config.toml
experts_per_token = 1
d_expert = 256
normalize_top_k = false
router_bias = true
norm = "rmsnorm"
beta1 = 0.95
beta2 = 0.99
Below are experts of layer 6 (counted from 0) of a mixture-of-experts language model. Rows are named router (the router's row for the expert), up (a neuron's input weights, with its number) and show model dimensions 0-63. Each number is 500 + 50 x the weight over its row's rms, rounded and kept within 0 to 999. Numbers have three digits each.
After each expert's rows: "gets" lists some tokens that make up at least twice as much of what it gets as of all text. This comes from a sample of Wikipedia text that the model never trained on. Tokens count by the router's weight.

# expert 1
router:454459559569497452482484514561472406443530453572439378508469595465559486494522493537437525495460497486453526512482464569559523507465510521491450502559419493545463487492510527559510465482472526
up0:494464460452500454459540432437558514494558558490612469557511515549513422502478516519564564539483461528398552551569486461553459612515521529542447461520489450492531519501505608544568493520470452
up1:436441590498518551578545521469441460473478464551453490436459509577535548559536491555475487444519543435423534526509461448564534526662435508542633462502499434477488497487451487587556558491501471
up2:488462476454458427534558564507528469472483540537537466529509607479497511495473415517461542528509484480470474527555370511501571540419522459520516414499378506413605501495466542517546519389485532
up3:502476530506455452430481554463487469433571544507511457570518470477511564419514454490511544521500477543492519587425525428492634511395531513444466492450547569486511537524612528541480489470346501
up4:526556573586506523483563634524475487578443479489538519500511568522578570460538499463471535436486507522475494562563536465517532489528469461580497445531480586441588524452471507497481416492439467
up5:419513429538491416578520423491461487539453429500435455491506470514544426459554428460496490501463459480426528518417427530528404465543561441410347579447382502384456509544489478454497415482472487
up6:519526532469499414484566470519499504502564598558514536542434513523599517446616496442491481515442536470461471477480557526591488548460495484479455445610545496494441502468442523545525474455589579
up7:511536462470557568427471464446534519564587471541484512533515575513545479497465457529488437440483547495508458421526519503497453523489484516445599551609487486484466538486500605488562559448520583
up8:593487513502593534517570435446526480481523493489505445543467475509491448586510481544446549405542528538531443565553505527481519466504538379481467536527462504537493467421464487546411623443470493
up9:466482420618597488438500616506541532479525401493504502448558536501488540463528594524420432621569626444478504557484515540463469503441526515438538427413488508478536490490548505365440512472439440
up10:382450530458501583498517448471527510583549359467560557493494555508520561599449357592437541470560448474423434481444448492494407479552564532521548443471533473475512529468562515507407596464506516
up11:441480494504470502452512542543440557519474518493471516466535517475502474482563433614482530524558531488435459482444504466458499506479521557484573462555483435492619444518579530544428467493545521
up12:530462519561436461545446459498468572437502464487481440423538523445465513527552585483409518515420518517555564480519470466518413484503571436501549565495406485528456493539507617583471455447460524
up13:501542520596468503500493478497550504475507492498448548548449488482523524342479541503557459506536482438508550559520509476539463534453635523465476359487483498529547457554456469492506503466458473
up14:512493443581463505459398476424487447470541446540549498594494446514519448522525494355503483470566545497520517589488493476556488550466565481480547558636575455460513481518465524511558531494526441
up15:512475442495513518520515420567543506489534549484521611545508449481520365439505455454488537490531467528513541542563422417460534508537502508474451412489529510491531517520453477475496539482498526
up16:545492422528457497553444436532505570468531445600476407373431417516385370453455448502517568483427441483565524510485507376459475490500562548476515442539447467489435493601567524477516453536510428
up17:502562492436524517515528473519470451511549448415417502552484467470526451470478497513628543501538528500481495461417456454418547460509433495546527543528437520547604558525485472526454480513449521
up18:423493425446484434452518424463534457607428680529539585444594504489571557500475545471474505492559445476475439467526572505471484484448499574581554431466470534536510469464436492546467468598513482
up19:444563461522491527402440461496456404509516509583582476462518531445538450393432464503500553528482570499571494567463539490406542465557552509574525464442535600539534523569508466475515439537434532
up20:531494547502524450496573448562524510453541426446512494546473556430471538464581523476466519485503480453494471570562535485534579557592518414456498471528573506462470491484542475535466503529453511
up21:477503514590586486520537489550567506527553489428516487429506535455530444555468491439459509530447544421542586512446489535593528608486525443416432519527489458522525559485437481384569421472452565
up22:556501507444548526445491567391529470537557539518581416507449475540536468502555435444530561525494479457416550437407615491495501492536589593495512509542530470503550374501587457523413522446598554
up23:504428440553496456523460514562510460460523442462438527498465403519430476514521499519544578507507546426493596503423497505481489469482628452591504426490439532536539453543553497456430471471481585
up24:534537548553484493459561439469472512424492458419543514445457569421452470448526395547516448463474590433494493432472472514581520478538510440506516573462442486503429557411544478524409482423563497
up25:529536527459484619483477494572471484579470505497498465569491506455538571476589390501434470444429436522482460538532505489524506498422477538437464516492425422444401481538518355572500506504414446
up26:510530558560398498466486567520470454424450495517499513466474503478526434451439529488547575487623499509512498552553511535563528537610453479540449566417512408499444614533375536576469606601585457
up27:519559483480440555566514451475520538391484537534391566520514513503426527433454476450439464403545501522543517562464475555595472462520396501404479485499497553562437505540453443583475484519495463
up28:515588585471465560428459435429517526556443462478476446449550555521462460554544480448479495480508528452489517393525416482532464476521529528549553476435514497441400494457482441443529488460544566
up29:473556461600466464512419536524505466475546503451493439510350500481493514510454489576485510577539419552463457435527486561458616424573501488417504447543626486452544497499553493586545564481537476
up30:501525472522535494481528561501446469511528468505568411495483488534467595438473512541415563467535495460484548495541482574415493496409477485506520523567526362540597485585427475572479540514597518
up31:507499504431439518391487477532532557504562479525539330410562519524536534451436556450522544523556498497491540559483556401510522415517469450527466513535562473519574516533494470495637394499496462
up32:453480625542520585454608536456560456532364512499575495509510494534409511539512465513594493477490491508478353633604566515574461426455457502507418540477553548460520493501471427526492436474495469
up33:504568446456553460562568472476470517518429517456520520456409447447506458526412518463555526481484540488467561476482613517527552502499493517457539519476531463475519484480486504419519566369601511
up34:570510412558511463490496558433457554451514570489587423542397521436470541467512504498531527455481511514534545563549599502424494536492589383526455437514467487522522408471496523458521562513446468
up35:529463458614521465582477427477496536526480511458570493512486503515463552516544570460417513398515408385478526495482547415456517408548473493467522553508524493487520410589573568469474519474551521
up36:459501515538497485490576473455535534559547536483503554425540501428557450542464525528449421583472543529560487551512527467464545542477442508539504578420525498458435435423516562595595469623540534
up37:480467483457546349490514539554466606498530444428411498507463604550534498559544461580556523525471434593416565414457489423418466507529557549541426480636437474451532574468600612471473471497449507
up38:525431515557481495491418426394469512457510518455462452493407491476503576512561487537546572576488477447524549528480575571472530546473601535505404502575459512474530491520464461473470465542433560
gets: ".", ",", ":", " \"", " that", ")"

# expert 3
router:505599412615466553528557563554486528546515537513508530507479441540430529513627588495498618533483496525470440475529432427504501466554524509570516525469499488469517516551526529461516583473475513
up23:420446364540523562469444519502483523509539496464536497440472493502484605492472460401466485510536489425557514495518469490553553484518509471510442456476431493501509454564495499486488349555519603
up24:558562505541473503490528550527509469551475463415567501510452474472520516544524581493507536524570457552455410529477436527463526499455512586481498454560495482446563527541542504410520567448434466
up25:571508453474592509513533502469469554530506490561549508530482381532514612374552456445486480376567449508373474433622403429482465559453494465478551488552492508497556462558484500472466467599510592
up26:502527518497428459445540480478456490518517413422516495555598532453407548530450557521472537570512521360529400490525493524546558488566387452569530502467424497499625553477498494479513531468547505
up27:504488558511453462537481549528535582435529549472454490519509531528458438406536468511452470525452490440551478520521411450422440504475478440567550434458494422514508486492454503549517550434526486
up28:529553461520517494512591503505500435559568541448487530613451470518544562452525555509515554549425406570459508543524505412536579497506514608434567473539492453506506540506539491521495534525515554
up29:542499427507599473517574527523383489527548595558533507455553559472519545513558485595593542542540485468588519515466520469479479540459487465477565493489510417401484545557552501452467411548557363
up30:418507519552357540559475505469540515563507585508525494485509578546560554580506446479496480586473470502489490531438521424539456606630456483542563357464426479523485483532505530449538420479537472
up31:397543561519433520456555538500543529477471560651495529459409515498575643520474576547551559425469509447504523572466571414432454470464518482504454550539470478478504536450602446524475459488480567
up32:557536387419452465571509514594543450513524480589434478552434583486526501525569555463500509548516450522429585506571504488499602544492456506505509517448432511540452511521473523457536497431530519
up33:491449513525452470483565494531530523513486579491501415526547533538558551528469536526553562497468440519524488645402516437441395553494499451450443488449463531488577516582509583465493461479549522
up34:467495480536446433518411516450482534457435439498489451436622474587528574480519434565480446493534565545399556414500529529515515516436563386545515480558396529496465460522507585505429573482584506
up35:500554507433498459563458520524410525525526477440456521525561478522490497404496466545528474593552504476539533509582412572527555491438531532518585543496450434480558403514491534465493516574535447
up36:523490496447440460539547484384517528543476565428446577464425447552525537547602472493468519566524496553571566600457406572500540395560446476400472489475497507448544412589502577403487489373488529
up37:578500564608503557453481558543512521452542581408523526511413516537510532454465515468508538507543460448566443490562556605494478506520513521430497502484491497409554436524531517483533506538497479
up38:504470478568542485411540503485490492489479533486633555485491490501554510431499567519475502407498511505468549548482390433429488518491580495397460513605463456407476484539564482464515484402460484
up39:548521535417569435542480500495531542469475460551559481530543369519436594439567553526555498481452594449468577463499540518517421456457440448488494435533442476488548492440457513512523483518562382
up40:528475406601394579522482439526536457641562509497515406504495557568462482515588564544434514527583574516495513533553469501463509530523568489517563364540488481446510457584493470506485484504514540
up41:516444448551477415456564472377461432476420475491518513481515472499607528504506599475597610475494522498457552525487435458564473482504572570585603527534545463476512446583534572530487399453591611
up42:437490456416419471512488442582467591482546486448586530474457557489511446441494564487599497462518541473556445462513440489504457501465456560468577481480466534394528557517430572575467522577428462
up43:481484437449389516499535485537563529514536490460499484548524508518536481478597542524454478598493500518473513411455429451490463607477472445527488484478445357460531491620507519464424441484474500
up44:478491492541521474462496517505514493555477493397500510492488411512468365484544555532492530512553513552534435477482539592461479365504573468522456521522555499491539617509530455471518504518427501
up45:482486434517491559491515564380483447547443523405543474516531479477462454528467511445537525543501465576511517495568479530502503537532451473565487510471586520427650530487389595448442457507555461
up46:398544533492522473492511539490534479547465422464475540465524479471505526468493513440525509548463487465499503442541512539525569456524408598559552462556416471393468570527419555458457566499492325
up47:482457514568488524451507461480444488467575454473463461467505558454539541492531497490551563537534478526514498473465515425543515543519544486549537476532575514606503462571521509538524466559585524
up48:565505520433499468488503508572505376614466500434486479544486482512435455501568511457435549546437646520464487567458504534482439463518441476476519467577438445461519516518357519506476372515453511
up49:487437538484499506472508409515525494433451503562581516456500484499615453492481500494480521588540522482467447531519463516515464554503584500497514527551549408563474493504485531515447515450442503
up50:506523424470559525480449543501530525592587566543496412430499539537443561578525498551481600419424429515566484559494453521459554404510621447471454516564457386466496490545517504447524595414543437
up51:480508541397474517473467496544454517599546539452537504470527466496513507489460399400558480433512524486480531592575410504578561449598547524670506413470543423575564442543438520480533594467317529
up52:432494488497447476439466463516594497520480582637513439431449470539567600492556548438539502416456520472485437528506482513490473529464473465506528538458503571561441560533549541504511434505397451
up53:531455498514486465458474552515537455511533536543515484561441460533455458449546516480507510585443416514510489487522447414549553455431595481530416568530476481501604518461474561520508481532500510
up54:487498532530463495512504481524533458456495485571474577531437496538454498499462473583567513460489491516586451467516425460480550538476426459483562390536469473563615507565457426497503483551442417
up55:594472595467535500321490480566461499509474508477502442451523515513496451474492435499507581549477557547499533542497457473530514512500535477544498449310453509484546460479477528470520452464572455
up56:539390484529544516454550542512501471529404574513513544533442516484488638528357530433432478499487497506451436469495567448547527499551499578491527529441531471523541494566575487558371450482551483
up57:508516520558536542574477516505461486490506473506525599518503560574500527498536543483487545541507506399563513550529458539476468594438499455514542545455441495446425539501551495529517459478527403
up58:500522520465509575443446457398468539427556453546576520491455538588495497536412485496466454545591554478540474459525508455587486508507505555577459464569484587550497427561555538425511381488511550
up59:547582517476461493517581552480551538473490515467593497511592477491568480507602541465378502556582370538546492548460527420535528426626468438495555533480489574559445560530455580504478490433541551
up60:582561456544520527509610567545515449545519480497511516543498458578467523497533516479565646501517504551459524568501469471505649525548528503451535460534489447522461504490579530449517539396537377
up61:494484459502535588450530521513476449545495457513486514517537501420461565498535560521493509458547493453373496541480480487631535387514448426488560539462571560592520447496468588565498545433396473
gets: " |", " 1", " 0", " 2", " 3", " 4"

# expert 4
router:438512487463385454433446530433500518496437484487531509503481560549509476514445482486517585526504499462555548536436528538431562436503530494443567502511597510430554469498437441385543509608530542
up23:476508416528447629535512442471539469487497566478438516516628534414558502552474497435512511566670478490549455554437431610540555478473587404505491423490511504491449489513503487421510539512466486
up24:505473489470456438421500545480521466439480501453479438538541567566510508406493391478560524527526519454562612454505587460509447412486510551471583474561567534506539577453516513502471572451575466
up25:522469491500486556557461532504482530395470534686523379482516521583450527445487512524530535534545444525443372550537490464502414534506567477541633427468437560535565496461496508435524422504534451
up26:554536478511491472526433494449512590481456527514527420491474498456607446482538430526542521536573500609559472470370528510498464507599543430529507503570551642530541488482564453474536486567499526
up27:567512436541388630399472480511544495418498502548498485505458558580567446396536492486547472470566550514478523559459492476429503505485576480543522469542508502451475413485542556473475571546511498
up28:437455540487554545547483426414533471546558552497524424550474510481388467425420631517474550558570458423461504486502502469517522459471547509552562510468564486523468459474437493405511554473578451
up29:421433609515525516445446460538487548531494489491511516496501433445568418492622455473402502526563465499459537590406481487497503528477516459570571452506643446504564505483481542419511462467562468
up30:526536495494496513461565540661568500552582509499478475516462518538440497388470400422525494422554453435506529557414496456505581455528489549436493481488559461434595441512472550472535516549447515
up31:454534504420505480473465604487387408463543516412476498538501552445596460525510486515491514572573437436574502493425502458545509456482498468484506472496602556492475545487569512488585515569460508
up32:520459537531544523479545440527526544502434469501518478499582506482585523481512549552500515493558457402513477465522505521494546467471396609491462471429477521455566474549499407464507535469526458
up33:568512482457532541504481490473567551540526493470446409491450424456570527388502510544553546446513457484502556430535446521366533424512542462508518483511553443459501564415496419475495438493589468
up34:438544442556505462453495505463507507454516418567481457369541516532486532399475491515388511521510487496597462466518579519585547479457629491432513572494502400429563502528511580546485434498522511
up35:450466480509437508490520440508470513428439515447477499537518499495461500445564619442460558427438475542448567483444563503503532453479530459524571397486538382491555406481548591509474527473484561
up36:534595474518458533457536403450535566485478531413525489516456411492490438508547529477524541442533500424431547456465442402451447429544509424491496518504536469477530528482460466397512550543520554
up37:444456553547581477454462517412498554576445519545445472537463461464500535470497474440501667458495495456444497505507403501457589488533540474518545522481549496424529397500499519446456589530499550
up38:451487435498393550569543511564434576510400528502543485412433548489586506468501504537485476481550503418521458409475472432388524529516563428464489439544473521487642560524468541474591499493527501
up39:547464544434474554459384467468433507562522453385584477444451559493498576555460485495451477466644519514567552531539421432424487396542526512446530511450587480540522508538536536414513473494461510
up40:481511443488455522376394496510442455518420497536475399469466513471511455505488449440454539516541456451503454468644525399536541561424507489538591453443505464495546470516468496449499487427547549
up41:489537518557583590499458511493571509493501513519479527561540521428604529469521593522503503533466479545555512545574514514466478546525532512423568471498411432510507560480456507408541522540465589
up42:481469500505531581448474485486511537502457503591502360499557524551521556519554503505493475484437604533476514539495576571384454578470510513450576507511498495419560390447481523436457420457482473
up43:412484516423483568452458426444425577522531477472557544613563481521495580559487501464605481546442558495508551487456497522504390414541527613501492510570483466531453409511577527524474499480585421
up44:534515479523469418545510464438501554482528517512525467499531515519559493474465438504488544497453544530657536512593505497584563405457477374525481576494529521515467457559484506483489432460414551
up45:521564539509533485417504569424452579470531494422462479507380579515512538495481564481525493521577465597479534487462473510459568518427470417405452400548514467526527465533539484541479465439495512
up46:555460511490556436492509543544477512521389509437551567552531544535501497494475558504513536491521542515471596551471524579519541510620471454506522497527506463443483556503499497527542560466551503
up47:476484558441540512360498490497468560536527518501531386497465489545537483481489501489557519503469529419409518487523459519432505558561478470491526544491528540516502447503491511458520548548493523
up48:480538432496509543492453545575562489376473558464534545463524588457541531552498553446448491530531493439546459582493522592479461392569556516493581427462503549464444542610537501487577545521554590
up49:509453588491521464546440475502576494489597526513484471611587484540484463487498552409596485532517490509520527485440491466487535448488465411516524600449509489436490486518489473526560479511537516
up50:496515441521492501460480422542505567547491439474493488517514499365556504524521433543582460380543474457491454518491448403475414458567509545578592470539527477522514512529497446446540538571550490
up51:480464543430467445478524567531531418478488501464552556495483552528617521567470541488495487389474535415443556484380484519506518480463485526527499460511646523516495529472527452474498545458563544
up52:528519484560496485548532470519485479473452471530548435493544478454572425430443506615407477479502523493483542590544435519529447420451473420510470462409607534386528465561391465459494486466567474
up53:525469489538435491467499498457471529573408528357571493533490477560468492382543535541514540448424469535629524550557486460436519510568421458459455572528513488458611420578419466463540473556494447
up54:427547460479515461513480568561522510434508378465510523547475592571461518451556484421490613498554540530580499514415471467568598500518485432522493538507516535488404457595496492446431459421536523
up55:554517484539493493425480435439535506443367425492496535530551520540537569543533508538525477547565533409376512534608475450480533508472464481543382560508549512474497453513544545447510481480425445
up56:523505495390582585467451469503560533514474540487415530484553421465519443623575469496511419531549538435478491569509436450462631537488456510500537436437509473443460516570479446420553441501445477
up57:477564503483476506391487542523566567533633484448402500479513474552499458585444539434518581456578496509416587500463476482518523410429442527565499544510467477413613527484633539507550536527534539
up58:496475481520507481454499530575572562406475507527538428554445486572509577420514627570440581619432432574529563578523415431553473422409616543635518497454547492420487586547503488547399475518513532
up59:511518518532402531466478503382523555481568573553574473390513554480529548502511466568461455474482521416527537593499391523538514508478521474435504579549510559473479465439519456515511539551505558
up60:449502501578465499472467500582465469430364508503407504571452488450532492521474519527427475504535571511462513499586579523517402455513513577521518519524567562474539442474435452498476549546519524
up61:478476569512413464424468488479597519475418524502498488492585548468473511547569471458466573462502562498482504543476559483545522444575427492517575448431444492453451467541527576520459512495573594
gets: "\n", "-", "|", " ", "==", "==="

# expert 0
router:514442478438578442528520477492545504554520486470497443523520474505479552516510522490522506506537397620571462528454478534582448485489500511524456535480494502536475528496606557480454477522502487
up0:494571456424462427510472593485546452516526549476537448584433446500505559520482440594525522597608518494456382512426473489497496517483519496467474462482505451449529497482553580536563408480467487
up1:460450548414477492517541449495572553593433561484467533489507487485507503503422481499497500488537562550475543524475526453571453497543500522509511434424500463505535574419544459391475543482493548
up2:530457498528449574474494502479613488549531433488456512462507554421443535552491513560560475444488505505513488524427483514463455497570522492590505492480468494581411534525522624515430445479520549
up3:536592486458425462492437484460535515543440531429531585548581430562432411491621494440467491538520517512588491433428534457541540540494523452517594536443465462476491481591483503484523533495462499
up4:477520479483456527468548511485558542426427478446446490447494564430415462605551517483563564507526420648570447634473567534546440549491449493542419523515497560455445401488502562583515486612431527
up5:536570555515529539505505530559564493521515501478503539514469480511543490547501486497531520484532511576482452339544428494527530485514538492549479518548523516461526601403444382508475437496486521
up6:528494553408500488479506535569519402538452464558490447527448463430521583535509565546589482465515508555566560599467442596449527487453450370404423528459569464520607495501501480573476485586499499
up7:511434576476550504541370489476521410421479550432612574438433558501498501492478508538523519580492503591559554478515429499621505484552449555562607469591531490425576462526552473521495463502460493
up8:496503526483649494483574573515419452525504504563512550505554476516536517476559566471411454543495577501596513601430443602546429598478551514445460480461452513461496452498496463479523478517529389
up9:487498528574498443413486515548551467452512534474507449500492458525551471410520452550442528532571465538519483645432387398477470567542509538512560431428529548532610654443498473504523448533491505
up10:527451429460500546594483483528444494509441441410470539494486497477463489449496485515493575483567538492530496574517502418539442609491552532519455575586601561488496472546540449549560441492537515
up11:454396410451450528428376442558494565554434455492539565507502430534529452507487503465483582486593534564613513530470434463488551581520570525497551526458481546507510499493593513512481392525536509
up12:548564558459450553482517380462448492436491541512471394634537435463497462533422595527461486505553546530453494513405398539464528587474539472424441450433474498518522490462494520526562620536467490
up13:545560507486475547482533448493573550567528486478466391513546549483601553493483523477470404443456548503443494429488542509475566482533457453494419601523506508477494489523490466469491455464511393
up14:496487436529625504549459445534481552486501481537515502531466556488492497496516557528594525509489537530529428422461481530611519483554437500515619545449485520455565493595575482474481518488538582
up15:469583469530534577416525489500540472521509531375500518543476500511530525479511471483530398579507479592467444550445444516553490491515535618522498478517497619565555537566367591488423485532480429
up16:493439450495493439432505594486528537555470532519548513561488440507535519441508500417438469558473513533501477510447602523538417503541482506547523495386456527429544472520486497501515483459495470
up17:556464453521419470448522356514540493607467432519431619547488548557506555501553516505584382431505503528567571489520539533509433455415494442559508453532529514507512444448620541516500528459575550
up18:504545529514518546525562454490523449566493475526414516437558504462447458490462444508541541523486440537459471564517594541501518486527535518512458447519592549456548556531486514465477549538443474
up19:452520566587487415550426453452529494532434584602448482593503494535570493557602539499475511614581503528494495593480448514474476535384545547396516543469418545527460548486422618471584527480539460
up20:498485484452553480504510511451497529472488524485522463503504404403441544435469438487497551536551531463420488539526460551435511524437438475504479472545432479448514541544507500443480460555551432
up21:536466457438500523534529448523526483495507625397446454465479465533471447435564493486627508506536463504514484554538465441523495542531552478449512587530493483499479571502455435427518586417461479
up22:525496555430469478489475582465486378434447539419467512492461467506506525467517554589448512527485528566485505466470495412487416566530544625575489435518542548528571477576473594445495493560486472
up23:514525453433553424479524468476533523476493473492426494460456474466447407478527527461440556462532475573618457598438596512530581472464387326559487531499500540505516563429547447486500572521515493
up24:470517533477498478540364421487545553538518559479505495477508472476516547399613489512554566529431574474460549479409483490533489492519524468575463471390481479490434513454451451486512594509443588
up25:555409477471530572527524467481489462528512520414534602494496433448573573505541560470539476506457499489560489444409525462439517496443446444532467371452601499458495521478578456454473403573472496
up26:505543460405501453446530560555563502497414500454536533560412510509603412454502610489489463563486480483553590528564447498529387579557434481486489463420472486541523498565465504461563526543545446
up27:577537572546541522605471463560540496509510515523399525550525445454464539560390449612481586389544484582472459395500475533433468520468493488449569456541510469409538538586512557521495428581461449
up28:571447463580558458556525379537485483475506581481634443596453508508486595531475444527507530562494459572532575536591498500563476545515446518484500528475518574468537486475490577560474490399463618
up29:428565535410562431555578459636491473516477503463518512488458479457482476490509481519470451510540590532497478506473546587559576593494486408402573482526521552484517565549560464476498441408466593
up30:445562496446489545513515484466552638589541403453503490483514449540409551503535511561533450522540528534520506510457485466495551541604462439475468465528439515423482450471554477425466448552528519
up31:469475459566458573590568384488487528478467528476496471547535467517530513593432563508534475563493500555513525620514498478594414515482469423590451525488483523507500532418605531507520489477539450
up32:501548544540601474476571478382594493494465506537457525571339456553528473471582485481481487395522503482455499588396483485449490420538555435619489514476459480531587552435530550499562484499472541
up33:475477529482477416467438539528526452501525475466564505460502458492568489564437587451406499539606517567458454580438510544534439377530622558476450570502586467538576585516479513543454456527433547
up34:583512577505499537516485414550527504457558485514531527564488423528586494519468455526466560498537488575454439511545454439502517451435532485551574450510488567526425485499491474549483476453486490
up35:500489597481524477473516470487520435464468470552562488550526468484504521521537490510491535505525473601403394566518478709471556561478550461558439482435391486499577522419515580532568582531468532
up36:515520549523391551499525443498487499500439537456515491453494461446513555443565523487472459568417475480480558477535489510499550464456436450479550453495529505475551448516525590531525413500506500
up37:507491523561498510428375548516462538442513454569616525458557480470467607556486456431485568461510464462488490464454430569492499500560464499537534449551470512513600522471487544601567531508485546
up38:479458471510519460561443487475535423471549504399459472470493490528510480523422456429464453490465490587413474509392424507443581469498427549490416426448496484547544440457545529575522397462474552
gets: "s", "a", "e", "al", "t", "y"

# expert 5
router:550473538440598560505505440550547497493482523480517552504563395474480436470527462513610405454492573447477567493519544422485418586472494517450497478496448507497515576446418437536462430411516494
up23:542446560547501514395581450429458463562475488571454503463573470510546431453479467479492518463486485557522423447583535495478546547493383465433569578536430529460573560434524510551434540451565486
up24:546558432408415486489624400540468437562472611462424555491431472478503444494515489404574442544575545524533511404369501528453533562463548459467450467460498573363517441491498478512502440480483508
up25:543528427539546504458481534484485528633480445513435407595533482508510507607540465478482507537574417519583491435458579481503511446537429445512517465604479520546575569528517454447397511474468541
up26:469586579548581574477487507491532470433511526503493446515509503439500477531516502498562461523515503537520528338361548503487529534473575457485411511495510494471448547484516449409481497463490527
up27:535392495493479449512458551502508467440472458586493484528546499481532409462474470505551455507517464488540443499518463533548377456544506488465501508502513378540595485458517594456480476484426529
up28:472507576594532657489476509502521472458473547447395445498485461431452504472517589495490544422561541499398564410535503486570466549441603506505530527495543500620556468481528485514526489422467366
up29:501630488474531528477432526478572480408483481522541556564485512478525604513556446460509538628493508457518514497469437512445473479453544446618488493479581567446569500538603473541473452555511544
up30:496509455505484486483455478530545547446502525454595490550491501437492470603500509479493529592462551568471523506422418499419557549484478484482487466490504518487553570437506458486492390521542459
up31:480531485487530454452423520490530483476471487493568581639467519475457459522472489522451512408501557578408578512454540543551539493512512447459454416437484463558506549537578540525529514467575446
up32:420585538527590508443489408560497544506526425530502474577536474508479547449568465448528487413497503440588526589403432549519475508423441506542495527510481448538500505471442484542549448457531450
up33:467476611479452396557623498605514551463524549335540513487496440512510448444465523570546502521362507503546532560517535448487477555559479435506477588591513448442468608497571528557499449573506361
up34:556518440538480372517547481459613568603467553499509488491481504465500551515483445496520421503502451470475569492514505511515469469539492474468468525473568395437512518516493429509523421498568517
up35:463532496504556503536443608573584514543522512498381503494460420577441517507521514566485494463464494521519505490550520517510512528496540487475528510527403427453574531566503527482513481468491510
up36:486548569436526552436571532452478529557473505554540472456455611475536479468490575578551538459398605492553540505512471539514493496439502458530443430484489539479456522505453379534540545535466566
up37:399538574441498595499438449399558449480464576455555493437449505546437393481560478507436548541427470486492455539505563493424512498557554527457483645446495519500512472371520509522532469556443465
up38:565552538500525485495425508536505550491489421457499455559493534516553548431527508373477522511479446570429481482507489416481541475512455448486400556472507538537538540383500482434445581512504541
up39:440393470376470556495518540540557494436613539465455482522446456553489465475482545465477582495582466387534497540406545394543492470530447487475545511553558562469587540463584416474544461507609488
up40:393488541438532457414592492548517426525496578531463587591480486469544496448504508471467523490591417603503534463490530492421520468472483509504481569469500504541551481470461480497464421488511558
up41:468469400505533481527475576475599536525448483446476505531525584531466541516507552561502480530406473448482423470481457590605493556473510537576459470499540502511461486459439439462463512484525501
up42:442547554459539592463624546502534508478647472454640384524524511465573506542545571549524513570467547520458548506449492556499634539534470483477383530435608467464528488481489425504531501498477547
up43:495465552538530505449458527438439491466526543494428544545521403468540515510539376481485476521446456526580579586539485390444451563527450515530452556564525451519494576514449542493449442524557441
up44:504497480459487540534519425467505506504477565489510527506540508550476479467532418436446515533417544547510551532479514413459449535587493567546550457404410564467501550365531472454444435508384480
up45:490500547539513447528414525519558546537509483419523482548482525518483452524492565496569471505458471438490510599484490514513447524504584570459529541516518484509589528531412420506515535432507468
up46:577423541536581480517468501470554495485579469486515411539587512527474537472514425450581548609537450492512548549456525447492583395461547524488489533519555526560577472482405585445525554531646429
up47:404487506514540524475519504503466539433557546528527445465412513487560478498476434503594521467402462470533535403547434552518500479495484493478502459569465486522532505469484477519452499472531504
up48:550578559509508609461532485488461523441532376472522524506487447468513523488491509511410569496462606550588448526530524461433471550490462523537551400477477517542598449502611503500499417486623524
up49:416579538401504476525472444499549474465460469399540485540522579485588519513468504426479387574532545545578394514490514525500593550417518417487450498583474490571493490605479454397489554474565472
up50:555555517459534477510557478492483504502522474456464494599564464496512490620478471553531448437484486548460544511434483462541433550525507438507493574422481483505573385460470516562484452597608454
up51:517553492480500534607514538599511532506519525440580498484566546518525562523497477356466422462586483508498482535433530475449536476534488530528532557479404581451531516482579478554522534394436508
up52:387488464504564506448490488471558439529507495486552518460504372554570460503444512450518581522509519562478515466514505475492376547499424559522539507490518480491483497513381501484469419518521522
up53:484493571520520506545428583554464519535498539486464476451373433667439511431572479469402468557530506453549516461451443497523502515522467510545504489495432495490538495450545479429453442403465523
up54:462426411522606575438459508496512491524480524407510563433433436424511555398541465539502486527472469555482508544491568512518495478516510573551482562525464502475523487470524569594540500485551518
up55:475362522555501516488507575483508507490546514476477468494510391628506548471594451512430477451469500519566490541532384550463547646510446508555518526581509487507506554512548556543468513445545523
up56:514492455490520474467405482517524470520425555539398429507528478574533493453552531547482529488481594557401504537538446439496512535536529514571509546485542505386488505450434514481452412467455587
up57:574478418495522462559483517578413584534496412434446508489498425520467375450521497513520491458573464523482548463458511541503385558526482533602455540470580541388471533542454613515507480571537479
up58:436475483486489501533526451393475482534517475493451626507452459483370549546531383506542533425504513469528528537495457541576558453518577513458562448545445527518517514575489623501457487493429608
up59:426601513553546589506533509538459548474547581477447418488408472511536529471570560527417488561556536504527518557504529541532422414421414526458484498472494451492513456461526518513524484546480467
up60:549451479431537445482465518489518508452498555503504496521471413469553567595545499403483473602475421519516469497451525459467498495505467537532565563482464491420538525420595497461504539507521532
up61:525445460545523531437578534493506520489505503488422505423564477446489450581578515485552466543529574478548566470568383530576465520473532545480498495549465504429535587469516482418486538438448599
gets: " the", " in", " of", " to", " for", " on"